Weights of a small mixture-of-experts language model, trained from scratch on English Wikipedia.
Size: 14 layers, width 256, vocabulary 8192, 44.9M parameters.
Below are experts of layer 9 (counted from 0) of a mixture-of-experts language model. Rows are named router (the router's row for the expert), down (a neuron's output weights, with its number) and show model dimensions 0-255. Each number is 128 + 32 x the weight over its row's rms, rounded and kept within 0 to 255.
Before each expert's rows: a language model's description of what the expert responds to; "comes before" lists some tokens at least twice as common just after its tokens as in all text. This comes from a sample of Wikipedia text that the model never trained on. Tokens count by the router's weight.

# expert 49
It responds to: Single digits inside years and other multi-digit numbers, such as 1880s, 409th, 1966, 1990s, plus century.
comes before: "0", "9", "8", "6", "7", "5"
router [178 123  89 145 119 168 127  91  67 121 114 126 107  73 147 122 157 138 110 138 124 105 124 130 158 123 184 110 110 139 144 181  77  71 169 136 157 171 103 123  47 178 172 122 154  85  85 102 138 148  87 139 105 118 127 163 150 139 159  50 109 145 134 166 110 152 146 110 114  98  99  84 114  78 136  99 132 118 169 151 155 102 144 121 138  95 179 160 140 108 173 172  92 139 136 134 188 125 143 134 122 148  99  83 151  97 173 161  99 115 114 137 166 112 136  87 128 122 134 147 135  46  97 168 174 178 126 124 189 163 155 113 115  80 153 141 130 138 110 141 131 118  91  94 124 114 183 158 116 131 176 162 129  33 149 157 102 134 109 182 141 135 140  63  85 124 148 130 102 156 185  94 102 151 174 119  56  89 167  92 126 170 159 130 169  62 116 126 174 112  82 137 193 130  67 125  99 159 164 188  93  93 128 153  75  85 105 152 109  94 162 163 112 160 125 181 155 148 183 107 119 130 111  82  92 122 138 129 115  80 120 169 148 123 217  61 149 114 133 116  89 157  94 108 170 185 125 126 134 121 121 106 120 115 129 124]
down0 [ 85 145 152  95 154  76 131  97 143 126 125 158 126 136 135 111 167 154 137 199  85 191  82  51 206 177 134 126  81  90 127 137 143 138 105 155 115 165 107 129  90 159 150 148 170 182 107 109 124 155 128 139 119 105 128 106 121  86 104 141 121  81 142 138 160 166  86  99 103 115 130  92 111  99 173 131 120 155 150  50 130 113 113 175 163 113 159 143 140 138 150 160  65 166 120 110 168 206 120 121 161 165 121 195 124 115 139  98 123 117  98 114 133 135 128 128 195  83 123 142 115  68 134 120 145 145  81 129 174 167  91  91 127 111 115 101 137 162  96 195 163 122 161 160  71 136 167 115 166 193 158 101 162 160 140 188  76  87 175 125  92 133 157 113 120 130 180 126  83 137 156 129 134 149  81  98 146  95 106 117 178 152 104 137 170 146 106 125  55 122 114  94 149 134  70 104 173  78 145 122 178 121 152 173 107 100  83 164 150  95 136  56  92 125 177 132 125 103  80  76 121 122 149 142 138 187 154 155 150 103 149 142 130 166  84  88 153  95 186 155 162 165 161 100 186 123 121 128  92 185 155 112 168 145 154 121]
down1 [118 156 173 113  98 124 158  74 152  95  95 148 130 144 132 173 144 110  89 139 121 134 126  78 122 109 108 147 186 188 148 181 153 201 167 197 145 140 109  84 166  85 132 147 136 172 120  80 174 119 153  52 148 140  93 114  93 157 110 146 165  56 149 120 155  73 147 140 103 109 162 114 115 110 136 175  88 131 114  76 115 121  62 164 168 129 130 103  89 140 118 126 110 121  97 160 143 125 102 145  73 134 130 194 143 166 156 106  92 143 192 152 109  56 126 160 128 123 122 143 115 142 120 139 140 106 154 124 133 179 131 109 123 151 159 172 212 114 133 130  61 195 123 120  93 156  98 120 137 127 188 123 128 129  81 117 118 120 124 132 153 118 158 163 142 108  98 116  98 167 179 135 147  68 155  53  61  99 136 140 118 105  40 145 144 172  77 116  84 117 162 126 118 134  92 168 140 115 106  71 180  68  77 157 125 122 129  86 109 139 108 100 129  72  62  96 142 179  70 119 151 110 122 155 114 126 175 140 126  90 150  91 107 110 131 109 158 175  85 138 124 175 123 149 149 105  87 123 142 117 176 182 156 128 103  89]
down2 [100  63 130  65 166 140 100 107 123 148  90 136 140 100 175  62 103 122 152 191 194  99 121 139 139 140 112 141 168 154  91  73 116 106 104 124 131 134 103 102 141  90 132  80 150 108 104 105  61 100 126 130 146 109 182 107 156 145 124  82 142 161 157 164 128 128 112 122  98 105 152 107  91 158 106 162 105  81 138  80 100 103 124 105 105  50 156 137 111  75  99 152 149 105 119 191 101 144  85 191 142 123 123  88 117 184 140 185 140 123 145 141 147  94  96 106 102 119 154 161 153 137 167 185  95 108 158  90 137 165 103 122 148 156 143 135 145 106 134 164 107  97 105  87 122 140 113 120  78 133  81 183 125 114 157 120 116  76  96  93 175 113  49 132  88 139 142 116 173 105 104 117  89 125 109 129 105 158  99  78  91 106 155 166 107 174 128 198 115 132 162 143 137 140  95 159 153 141 103 183 153 157 133 122  98  70 121 134 180  64 118 118 100 119  55  82 146 154 128 119 156  88 140 171 136 151 100 110  72 145 115 155  63 118 136 144 152 206 153 130 100  49  99 127 166  61 152 121 168 109  88 157 160 202 110 176]
down3 [132 140 123  77 209 115 110 117 132 194 127 102 102 102 127  93 130 171 153 154 102 178 196 114 121 164  81 136 124 151 157 127 138 147  94 119 134 106 204 139 174 113  96 131 168 124 117 116 136  85 171 154 129 135 151 135  61 133 115 147 126  82 168  90 134 137 105 172 110  91 179 149 132 163 156 197 109  73 109 116 138 147 127 136 119 138 156 100 151 100 151 116  60 164 174  99 137  69 108 156 146 135 228 173 146 153 115 112 112 125 201 109 183 166 131 118 125  70  64 101 175  80 124  74 191 138  83 103 151 116 140 120  74 156 116 125 122 141 122 159 135 153 126 156 125 148 186 131 147 184 178  77 122 165 137 132 131 106 144 202 124 129 138 152  88  99 149 141  84 125 153  65 147 115 109  51 131 120 167 174 108  86 175  83 130 150 142 172 111 126 129 169 160 147 117  46 143 123  98 137 173 108 111  87  92 105 128 176 196 151 150 122 118 179 140 118 181 130 149 155 112  90 124 125 141 140 134 128 153 181 147 139 158 127 147 165 117 148 155 153 104 179 135  84 174 121 160 108 127 167 147 163 162  78 163 145]
down4 [109  82 203 134  97  90 164  64 136 144 140 148 137 146 140 101 149 103 102  82  99  88 124 147  60 149  80  99 154 179 159 196  84 171  77 141 149 107 110 167 148  78  96 174  92  91 128 117 154 130 140 140 105 123  86 146 146 109 151  79 113 119  78 171 168 121 161  94 119 136  62 101 137 116 133 117 162 133 152  60 100 126 107 127 114 113 155 105 112 194 162 121 166 107 183 128 189 147 139 179 148 160 129 183  89 179 162  70 136 112 133 152  75 126 112 104 114  72 184 123 144  74 202  95 158 172 148 131 101 160 153 147 153 110 150 177 119 138 135 103 168 131 154 111  51 156  93  85 157 129 147 162  35 119 123 139 146 150 141 128 140 147 158 153 171 129 117 108 129 109 140 110  83 140 171 153 107 121 134 128 165 118 127 161 143 169 111 117 144 103 103 104 103 117 149 125 151 165 124  73 156  90 102 106  96 102 135  75 139  92 119 148 157 148 157  64  92  94  91 148 119  69 139 174  58 132 135  70 110 120 165  80 129 131  77 165 124 114  89 127 102 118 146 169 118 163  87 132 147 151 122  99 170 194 151  70]
down5 [134  71  96  92 120  97  86 165 101 116  80 152 133 134 101 111  84 118 139 177 132 147 167 154 166 137 118 140 112 126 101 157 177 115 172  87 138  62 143  89 105 170 173 182 173 153  94  70 130  91 104 129  99  94 123  69  91 168 211  99 147 149 183 119 127 103 199 154  97 125  84 145 129  97 146 177 181 151 113 120 131 127 150  67 109 129 102 124 116 153  51  49 119 141 110 139 140 129  58 109 144 130 100  92  79 138 115 165 135  81 144  68 119 117 112 141 108 128 146 138 113 123 159  89 107 126  85 139 166 132 110 166 156 172 119 152 106 129  86 120 154 102 136 119 195 104  98 126 105 112  95 140 141 144 124 146 116 156 133  92 115 107  97  95 181 166  96 118 170  98 138 121 102 154 115 142 111 124  90 140 139 154 137 111 152 135 184 178 108 147 163 157 107 121 137  79 175 113 134 107  29 130 108 145 101 120 125 171 200 148 123  81 117 161 145 133 176 162 106  72 151 139 134 119 166  73  80 180  73 167  88 166 129 150 154 132  94 168 157 147  91  84  70 100 173 154  86 185 151 119 147 121 132  84  93 189]
down6 [131 149 136 134 135  97 150 151 108 117 155 131 146 127 126 143 126  99  76 177  74 123 151  97 130  63 120 113 111 140 129  63 165  90 163  90 141  99  98 137  83 105 124  86 204 115  85 131 135  95  94 158 116 132 146 161  91 108  96  82 135  93 170 123 100 121 112 167  91 132 129 126 123 200  94 162 145  86 133 134 124  50 137 118  90 130 148 121 145 170 116 130 122 105 123 147 127  97 123  52  87 158 122 171  76 106  76 190 195 114 158  93  98 136 113  79 161 125 126 182 134 139  81 149 116 129  53 128 112 134 106 126 156 111 153 138 102  81 126 112 176 134 121 126 112  88 184  69 126 166 179 107 120 105 130  82 171  99 108  69 108  64 136 174  90 139 157 113 146  93 183 144  96  51 108 143 135 143  45 116 199 149  99 119 139 102 103  93 133 106 104 113 113 153  86 145  90 111 140 131 136 149 110 163 217 149  74 169  84 162 165 126 129 141 106 111 202  90 153 127  98 119 149  87 190 104  81 114  58 122 121 101 102  98 117 175 115 177 148 167 147 187 148 113 156 166 124 154 105 114 147 138 156 139 129 108]
down7 [129 107 112 165 129 105 173 110 125 119  80 124 135 135 136 135 125 117 145  53 146 154 108 140 112 154 117 161 160 181 149 138 129 118  70 155 144  94  74 118 133  74 176 115 162 169 172 153 166 124 212 207 117 149  87 124  97 152 104 104 158 154 160 141 102 143 135 100 140 172 170  91 133 142 113 141 100 131  99  81 122 116 151 135  72  95 100 135 154 163 109 114 153  97 106  98 130 119 134 120  94  67 111 216 145 127 173 181 140 119 137 156 125 166 133 121 120 100 136 135 132 108 160 237 138 165 145 187  63 118 142  73 132 178  98 168  98  91 124 114  77  87 165 112 150 159 166 116  92  84 115 127 115 133 101 168  77  97 128 113 158 169 134 126 111 100 113 124  80 162 115 180 174 122 126 148 159  74  83  96 124  64  78  50  79 153 166  99  82 143 130  99 120  81 135 112  94 120 138 107 149  94 141 148 137 178 145 184 143  54  89 180 111 105 145 142 130 107 122 145 125 148 124 158 121 136 142 103 111 124 172  63  72 119 123 100 110  96 132 133 158 122 167  71  91  59  71 101 108 171 110 137 163 117  98 165]

# expert 53
It responds to: Non-leading digits and small number words in scores, standings, percentages and measurements, such as 4–7, +8, 2.5, six.
comes before: " |", "0", "–", "5", ";", "6"
router [141 143  76  83 125 116  79 136 138 126 149 125 109 146 140 102 118 132 125 109 147  56  83 136 141 149 157  47  85 148  89 125  61 109 160 113 165 101 110 117  56 166 106 114 137 121  69 127 114 150  90 151 117 146 138 189 216 202 137  91 109 133 110 135 129 131 171 108 132 135 111 105 124 163 178  87 132 143 115 152 150 140 153 141 101  65 146 102 137 134 179 138 129 153 170 100 150 133 120 106 112  85 146  44 138 124 164 131 151 103 185 156 144 115 138  58 157 117 141 120 136  69  91 102 118 220 108 170 153 136 133 152 136  47 110 150 116 106 187 136 123 135  86 132 174 153 171 151 105 129 161 145 133 131  87 119 141 148  69 190 108 132 114 143 112 146 154 114 160 134  92  70  81 150 153 123 141 116 114  84 150 190 145 113 134 145  77 152 147 191  78 140 120 134  93 124 133 165 167 147 165 153 115 128 112  42 125 159 130 137 157 123 134 153 123 125 146 143 190 108 156 152 107 122 121 124 155 105 148 119 135  94 146 129 220  89 127 164 103  33 102  92 113 127 196 156 144 104 212  87 126  94 125 130 159 122]
down0 [173 144 108 158 136  73 131 124 120 169  93  80  89 125 126  77 158 115 134 125  93 155 106  86 121 221 125 111 123  71 141 111 108  96 129 124 164 142 150 160 149 139 168 137 150 138 167  83 104  58 136 187 128 158 137  89  72  84 143 143 134 184 150  58 186  69 181 146 178 151 150 174 118 164  30 129  54 145 142 116 115 100  83 199 127 162 143 134 168 116 132 107 130  54 124  95 172 151  98 184 124  70  54 148 183 115 145 114 101 113 117 138 115 119 103 154 173 147 124 129 160 104 130 178 142 150 131 164 150 102 140 105 120 106 147 161 205 167 120 123 114 155 112 173 135 133 155 114 112 105 160 124 139 114  58 103 169  86 126 179 166 155 117 164 102 137 112 111  89 144 177 158 116 163 145 122 194 126 142 175 148 177 117 106 142 158 131 160 103 164 125 142 136 155 116 133 121 114 116 125 150  75 179  87 118 191 152 135 198 141  64 165 119 139 146 147  89 165 114 142 176  76 135 159 168 149  96 111 184 120 157 137 111 154  93 117 100 107 106 106 119 150 118 119 110 174 120  92 153 112 117 137 135 102 131  87]
down1 [155 134 130 184 115 102 123 101 146 209 123  80 115  93 116 145 185 100  84  77 107 128 180 126  94  97 120 145 159  74 133 137 123 159 159 118 102  91 155 139  86 117 157 161 142 148 153 124 169 141 128 152  88 128 167 147 116 144 101  81  86 134 138  85 211 188 168 175  96  87  95  99 150  81  97 123 130 101 169 148 101  85 151 138 142 125 143 141 106 115 129 126 120 156 170 116 158  96 189 162 163 132  90 126 128 127 141 102 137 134 113 174  82 142 158 145 137 206 110 151 137 133 112 176 138 107 136 121 146 121  84  93 147 141 114 131 110 142 120 105  89 145 151 120 102 135 124 171  25 112 111 109 167  89 118  74 174 142 110  35 134 182  79 107 102 182 145  99 156 129 155 173 142 114 129 111 109 160 142 142 132 119  86 118 139 104 156 153 101  99  85 155 141  94 132 110 167 131 163 137 136 139  79 102 200 159 155  50 188 112 147 119  62 121 173 146 145 146 128 175 123 108  64 130  92 125  58 154 194 129 140 108 147  98 151 151  99 111 159 111 128 163  88 176  26 183 142 163 153 110 166 112 154 172 144 139]
down2 [139 201 174 121 181 136 100 118 147 176 128  70 132 121 102 130 102 179 132 132 109 102 172 206  69 112 169 110  92 105 137 138 142 117  98 103 160 165 176 111 130  93 130  98  18 108 118 106 108 148 128 132 146 144 136 146 176 111 132 101  74 161 124 129 103 155 172 146 147  92 142 112 132  58 130 131 150  93 122 161 129  78 149 117  65 139 127 152  91 101 107 117  99 208  96  87 106 143 105 168  86 177  99  80 150 123 107  82 113 172 119 134 137 127 128 136 178 174 176 117 103 142 150 180 147 115 174 149 125 111 143 164 105  92 156 119 155  83 145 161 165 147 139 182 130 113  87 135 153 146 120 118 183 141  99 134 117 154 189  88 183  78 118  79 171 210 155  79 164  75 139 130  95 166 156 121 176 155  76 135  73  84 117 123  77  83 125 119  90  98 186  93 124 135 145 144 101 135  94 124 139 151 103 149 120 126 149  96 117 123 171 114 109  67 181 154 141 206 163 138 130 175 121 119 186 106 124 142  87 115 105 149 120 146 109 139 132 105 162 141 182  81 147 126 118  89 144 151 121  64 160 187 132 123 160 142]
down3 [137 132 138 145 148  88 141 125 121 129  79 109 137 122 149  95 152 107 166  83 128  99 103  96 129 147  94 169 144 116 143 120 175  84 137 126  83  51 156 109 165 142 144 182  77 111 163 156 143 154 117 117 172 102 110 107  65  83 120 173 129 119 115 123 136 202 144 169  71 115 145 106 117 175 142  86 165 151  98 123 132  96 135 123 146 126 125  54 172 110  86 193 141 127 185 130  86 120 191 103 116 105 120 128  95 137 193 177 136 172 171 162 108 117 186 151 125 145 134  97 157 166  79 152 170 147  73  96  91  71  60 216 137 220 117 153 139 159  85 113 115 122 180 109 116 111 135 103 126 127 134 149  93 196  84 140 138 145 179 137 121 135  95 159 162 129 102 124  86 119 146 102 155 105  87 155  70 168 136 144 135 148 179 122 134 170  98 149 154 113 134 172 162 146 159 111  83 108  74 127 143 117 129 151 137 144 120  73 125 106 174 135 129  97 150 117 123 120  78 137 143 119 169 111  71 109 142 196 207 116 140  80 147 133 102 183 144 103  78 131 113 148 167 150 141  93 206 152 156  86 148 111 167 140 112  92]
down4 [131 170 169 156 124 141 142 140 142 136 124 121 148 148 134 197 142 106 182 127 144  83 103 124 150 122 126  89 150 119 117 147 145  80 107 160  78 164 144 157 100 117  69  72 118  76 135 145 110 183 155 123 114 122 162 174 100 116  62 145  32 111 145 128 187 177 134 178  94 141 119 116 127 146 102 156 116 104 155 163  75  79 139 137 113  89  95 195 135 137 128  88  48  88 111 137 184 184 156  83 107 155  76 148 188  99 184 148 118 147  74 141 174 119 117 171 129 118 138 121 173 128 138 155  89  83 108 133 161 150 174 164 121 161 181 164 165 139 150 161 171 172 111 112 126 165 144 100  93 106 110 131 129 117 163  81 128 139 192  81 132 113 169  53 148 123  35 151 117 168  82 154 149 121 173 128  99 129  89 118 148 103  98 130 161 114 159 104 157 117 151  89 132 167 120 130 126  87 121 153  90  85 113 112 129 132  85 145 134 129 141 112  49 198 122 102 142 134 149 101  76 146 133 110 180  91 171 173 122  97 158 134 118 132 118 152 173 128  84 125 150 171 137 138 183 150 132 124  70 132 156 158 146 197 110  99]
down5 [192  93 111 148 174 173  52 112 103 156 107 133  92 144 138 139 157 137 166 198  98 138 152  95 101  83 166  74 109 203 119  88 127 107 161 130 195 153 112 199 108 144 146 110 115 123 141 137 100 133 155 122  81 112 176 128 163 152 111 184 140  87 112 104 111 144 182 183 146 166 152 134 114 117 110 114  77 130 139  96 115 119 107 104 168 125 136 157 108 125 149 102 148 117 111 139 121 105 155  88  82 111  55 125 148 158 139  97 119 122 159 164  81  98 146 122 204  63 117 142 160 145 110 160 173 131  61 113  62 106 149 113 137 162 136 157 136  91 122  78 144 125 136 161 136  84 129 109 147  99  98 133 115 149 110 142 143 117 128 160 123 118 104 163 190 122  70 114 133 147 187  60  70 117  87 138 119 110 151 206 149  88 156 122 156 168 108 160  98  94 174 146 107 139 131  93 164 172 125 173 117 218 147 151 128 136 118 151 125 182 117 127 174 170 152 158  92 159 183 161  94 175 139 185 152  98 179 112 112 134 125 128 117  82  88 120  98 107 147 103 120 165 171  91 134 191 158 178  88  97  82 138 117 124  93  76]
down6 [174  63 122  55 119 119 174 203  55  97  90 190 144  90 185 124 133 136 172 108 155 119 119  93  92 141 146 101 149 163 113 109 131  82 125 122 117 101 131 158  68  68 127 164 141 128  90 161 171 139 153 104 121 110 118 126 133  90  92 166 142  91 120 113 122 181  68 132  96  77 159 132 172 119 117 166 133 128 127  88  82 122 127 149 155 106 199 113 108 163 125  96 132 133  92 143 106 112 181 134 108 115 103 145 138 171 157  98 123 138 128 149 109 106 145  85 131  97 138 126  77 201 165  74 142 158 121 151 128 147 173 111 155 176 132  84 106 128 136  99 121 117 159 161 122 104  98 167 100 126 100 123 103 145 175 139  63 147 203 104 124 145 124 132 102 117 132 110 124 128 156 145 124 108 141 125 100 118 115 131  99  85 146 112 144  85 193 115 115 119  95 144 120 129 110  83  35  98 137 110 172 221  45 186 147 146 127 103  90 124  67 112 154 149 117 142 102 118  64 129 112 104 138 157 150 141 131 222 185 167 156 113 137 104 121 138 127  94 104 158 114 179 195 176  88 112  96 144  99 168 127 157  98 149 139 201]
down7 [123 132  78  72 128 124  88 133 131 166 138 110  91 124 123 182 128 208 106 154 127 138 107 141  92 154 103 126  42 158 170 106 103 135  91 126  79  92 123 101  92 106 100 175 137 132 129 119 109 111 129  97  86  89 121  91 104  92 213 190 110  79 136  81 116 142 154 117  97 151 118 142 155 128 149 126 128  98 177 101 107  80 131  86  91 145 153 105 175 124 162 191  34 183 133 159  97 151 174  89 115 172 133 162 159 131 146 101  80 171  67 159 105 165  98 152 115 106 127 113 147 154 198  76 120 124 182 129 110 103 135 159 137 153 144 103  96 195 135 120 105 168 137 143 174 129 140 139 133 118 128 181 184 143 138 114 178 113 106  89 198 171 170  92  95 157 111 108 143 150 109 108 104  93 168 118 143 170 124 181 131 113 163 165 129 102 152 118 131  95 123 136 180  68  98 109 162  94  74  85  94 135 126 120  93 141 121 140 139  92 109 151 135 141 116  73 142 100  88  76 156 148 109  76 154 120 139 125 137  63 172 132 123 102 131 146 153  65  64 136 135 100 101  96  61 141 181 113 137 120 187 133 153 112  91 174]

# expert 3
It responds to: Word pieces inside proper names and words, often after short starts like Pi, Pe, Pa, as in Pi-o-th, Crab-s, Pemb-ro-ke, and taxon endings -idae, -ensis.
comes before: " |", " (", " is", " was", ",", "'"
router [178 149 175 144 116  84  85  89 162 179 125  98 105  97 114 108  98 145 180  91 131 151  87 165 158 158 166 105 160 125 128 108  64 149 182 128 106 166 113 143  85 135 124 100 116  91 100 134 126 166  92 121 148 160  84 128 181 146 149 110 124 178 105 127 128 158  90 171 150 147 104 107 160  76 132 102 202  81 141 186 143 130 166 113  98  98 193 153  86 136 171 145 145 113 149 187 169 167 183 139 102 115 130  34 133 113 103 128 117 122 140 134 129  64 120 114 151 154 122  92 137  62 100 106 136 174 139 144 123 131 106 147 128  90 139 150 119 113 137  58  84 140 140 100 155 154 105 178 121 131 126 194 142 131 116 135  96 115 111 165 165  73 111 104  85 113 108 138 182 140 180 135  57 141 130 166  91 158 162  92 151 171 202 107 132  89  94 127 156 141 137 125 114 150 100 108  90 122 128 178 138 105  59 147 139 120 159 129 143 125 211 184 110 142 161 175 143 153 164  84 168 167  82 146 138 148 163  62 107  93 117 162  89 134 175 159 111 155  57 101 118 116 163 185 164 123 111 142 155 111 193 100 153 147 132 114]
down0 [ 86 129 113 116  96  94  84 140  80 174 126 170 132 110 128 147 146  79  79 116 149  84 188 153  99 104 146 137 147 149  64 176  68 133  98 127 166 143 140 122 127 131  63  89 170  73  90  89 115 104 103 145 152 175 190 135 120  56 184 137  89  89 136 129 123 143  90 136 209 160 127 158 115  98 178 118 128 131  76 119 125 153  87 116 126 110  80 156  12 128  57 119 118 145  80 176 126 103 154 130 138 113 111 128 165  86 141 178 108 139 118 126 140 108 101 110 186 159 134 168 127 127 144 173 132 121 156 139 126  98  95 156 113 109  54 122 141 137  89 166 132 139 121 118  85 117 162 115 162 185 112 121 147 145 109 149 105 137 110 140 158 176 196 104  93  84 183  92 143 118 134 137 116  90 149  90  75 128 155 143 102  93 124 151 106 145 168 201 133 145 101  97 105  73 123 142 110 128 107 148 140 183 135 107 124 136 116 201 127 154 170 107  76 110 105  89 146  89 121 162 144  99 122  84 101 162 152 184 152 156 151 125 108 159 115  85 142 196 115 111  29  89  76 125  85 138 104 116  97 143 142 133 113 142 160 113]
down1 [114 153 115  84 140 113 158 151 103  78 169 136 159  92 173 117 149  73 163 148  94 170 153 171 147 125 113 151  95  91 123 145 152 102 135 114 103 146  82  63 201 110 154 115  95 135  87 133 139 170 154 141 127 126 132 153  89  88 157 132 190  81 147 123 193 150 123  87 116  89 164 142 172 138  92 134 155 185 127  91 158 167 100 107  84 136 118 162 189 157 139  77 105 168 105  63 133  92 119 114 112 129 113 152  73 115 170 132 150  52  87 159 119 166 146 180 110 124 162 160 157 161 127 156 163 103 109  51 106 116 115 146 139 139  95  59 154  53 114 106 122 112 118 126 111 163 137  86 142 130 118 113  94  82 140 129 139 136 148  82 124 152 169  58 135 126  89 122  82 111 155  94 155  97  95 164 100 101  99 131 126 138 146 167 122 125 167 160  93  89 117 152 104 172 104 114 164 141 112 164 138  71 208  84 128 112  92 116 134 151 160  76  92 132 153  70 169 163 133 124 197 124 196 142 140 122  68 166  96 124 200 107 105 157 134 121 170 168 161 155 161 146  94 115  95  85 137 114 160 122 119  99 179  98  61 127]
down2 [ 68 147  92 162 177  83 126 112 148  87 102 156 146 118  94 112 173 103 158 143 151 102 168 145 159 154 130 115 128 109 107 102 150 126 112 121  51 147 119  97 200 165  71 149 109 138 161 138  98 172  79 165 152 143 121 150 152 141  93  98 169  74 184 177  94 116  77  61 145 110 107  87 186 105  88  76 112 146 167  33 117 143 141 189 128 165 126 125 119 121  84  94 128 122 110 122  86  97 163 124 116 121 101 168 190 146 126 110 135 134  90  98 173 113  89 109  85  85  90 151 123 146 133 160 106 125 132 115 124  65 134 119  88 103 130  77 139 124 137 144 145 133 138  73 124 100 119 175 115 102 116 145 218 110  61 137 107 113 109 144  87 117 159 134  96  92  95  66 148 119  93  92 151  89 122 113 106 122  82 208 125  79 152 148 180 117 152 128 139 179 103 104 136 119 112 179 107 104  31 131 139 119 142 144 102  78  62 114  77  93 167 140  91 149  89 113  65  84 168 116 134 126 141 179 135 100 130  92 134 133 139 142 117 142 169 101 139  69  88 175 120 149 113 110 137 156 136 150 129 157  96 107 160 136 104 173]
down3 [120 180 124 125 123 124 144 151 134 101 141  82  94 160 148 142 108  66 173 161 131  66 122 123 159 118  92 175 122 188  35 128 165 190 139 121 126 156  66  58 172 171 140 113 135 121 135 142 129  47  76 107 178 123 117 122 122 120 138 198 163 140  89 175 127 114 167 152 128 142 142 125 106 153 117  64  91 138 152 172 159 121 135 136 127 131 134 139 186 145  83 130 159  85 138 143 118 157 154 124 163 101 151 122  87 193 132 100 161  90  82  98 102 142  98  97 103  79 128 157 165  83 122 173 131  88 182 104  85  83 118 140 122 104  91 103  62 138 222 137 119  79  88 131 141 152 102 195 120 150  87  94 102 119 111 158 163 140  93 149 128 108 154 143 157 134 160 133 173 115 107 140 159 143 107 152 171 111 110 114 166 182 122 180 132 150 127 141  81 115 145 156 151 154 159 153 135  79 140 101  80 123 101  98 128 112 105 105 143  93 183  94 122 109  92 145 103 162 121 130 121 159 140 171  86 152  72 124 137 181  64  94 150 107 107  99  86  46 159 153  99 133 116  86 104 101 184 173 139 126 133 152 143 114  53 145]
down4 [158 128 118 110 162 158  66 144  40  81 175 103 124 109 136 181 166 119 122 156 167  90 140  92 146 158 103 136 120  91 108 109 128  77 107 104 180 146 111 133 183 176 147 155 127 102 109  90 172 187 111 156 165 121 123 101 142 152 124 110 118 130 141 158 144 111 124 105 105 163  65 172 140 171 109 171 144 188 163  95 144 151 180 136 135 132 167 118 135 152 123 143  72  81 143  90 159 125  39 150 113 106 140 101 121  97 187 147 208  93 119  96 116  92 167 133 153 135 162 170 138 149 186 130 122 146 196 122 117 127 149  37 140 132 133 162 127 104  91 156 119 108 131 127 163 150  90 185  82 113 151 177 134 120  90 161 164 115 103 114 167  96  45 159  35 140 120 131 126 118  89 153 120 140  77 102 164 145 139 115 121 107 157 106 160 119 154 158 151  85 209 143 132 107 101 187  76 118 125 137 114 125 104 182 160 143 160  92 128 217 125 112 158 146 142  88 147 155 135 170 175 115 115  84 179 148  95  94  89 109 129  76 100 102 150 152 125 163 114 127 154 101 144 152 184 172 116 126 113 163 117 154 149 122 106 140]
down5 [164  65 156  63  63 170 134  66 116 142 121 120 195 135 161 155 171 162  70 125  95 108 152 107 145  94 170 164 136 150 161 136  86  90 141 143 187 125  92 140 192 128 109 137  77 142 154 117 128 167 119 154 148 121  93 132 138 149 117  94 135 139  99 227 194 117 133 128 105 132  88  91 133 161  98 110 126 128 140 203 177 194 104 146 137 175 151 168 125 152  85 162 140 125 121  86 163 133  90 146 137  68 151 101 118 120 186 171 190  77 186 133 123 161 106 141 140 161  67 128 176 169 148 142 131 149 108 171 121 145 141 116  97 166 168  54 153 128  89 145 119  74  10 121 120 176 104 146 119 113  78 135 106 128 126 117 118 105 134 163 106  90 130  90 126 145  85  77 140 159 127  96 116 158 142 148 127 126 128 184 162 113  57  88 172 107 117 130 117  48 203 134 110 147 125 125 130 113 141 115 112 106 121 126 167 164 120 104 131  75 129 108 151 165 112 125 156  92 152 124 142 117 136 120 118 125  91 139 171 178 155 122 159 128 132  85 107 159  86 109 137 142  82 146 128  94  99 141 159 139  74  86 154  96 121 119]
down6 [ 95 112 159  64 100 108 159 125 161 146 135 142 119 202 100 157 107 137 156 153 103 147 112  52 117 138 118 144 131 183 136 131 204 137 113 152 137 101 123 169 101  79  97 124 161 162 125 116 119  53 165 135 105 122 185 151 189 112 126 129  81 110 124 102 131 165 189 132 181 157 158 144 142 179 110 137 124  77 144 132 164  86 198 136 135 195 122  98 147 124 164 116 140  77 116 150  62 157  84 127 107 149  92 103 128 104 136 103  86 117 125 178 135 105  80 145 117 186 114 131 119 142 130 124 152  73 141  65 140 135  99 149 183  48 193  98 121 139 152 112 158 127 184 142 132 152 159 102 135  97 131  69 151 112 117 149 127 109 182 102  90 102 163 126 163 161 118 107 135 157 148 122 179 101  97 159 187 172 139 150 105 104  74 114  89  85 122 183 152 100 138 165 118 124 109 225 127 126 127  71 137 162  59 114  95 116 121 126 171  99 140 161 172 181 147 150 126 141 146 103 131 176 120 133 123 147 161 100  96 141 156 107 139 174  77 153  86 159  66 174 157 108 147 150 125 139 163 153 128 119 147  70  60 150 127  89]
down7 [157  92 140  99 159  84 113 187 107 147 169 141 100 180 166  98 120 127  96 122 145 100 130 172 164 144 122 128  81 131  88 166 133 140  96 159 138 121 111 111 127 145 131 134 110 104 157 107 163  92 104 131 105 118 127 110  65 146 213 133 128 191 102 164 111 139 108 120 127 156  85 158 114  78 106 172  56 135 116 174 122 167 136  73 153  67 107  69 168 143 158  85  85  74 166  63 147 194 109  62  96 121 124 123 125 144 134 134 103 161 103 116 114 115 119 129 139  90 114 157 138 110 122 157 118 128 143 156 132 101 127 140 139 110  95 150 148 101 156  97 119 136  81 120  72 155 153 153 143 115 153  77  86 169 109 116 161 131 134 163 159 164 116 193  86 137  94 118  60 114  79 100 164 135 186 174  92 103 137 108  80 103 111 132  99 131 143  59  99 165 118 221 125 155  91 200 103 124 127 113 111  77 115 133 151 145  80 122  80  70 160  81 130 111  77  95  65 150 112 135  98 171 157 171 157 120 138 135 110  77 132 161 143 137  64 170 147 167 165 118  94  70  88 129 206 111 145  97  95  91 120 140 148 121 136 181]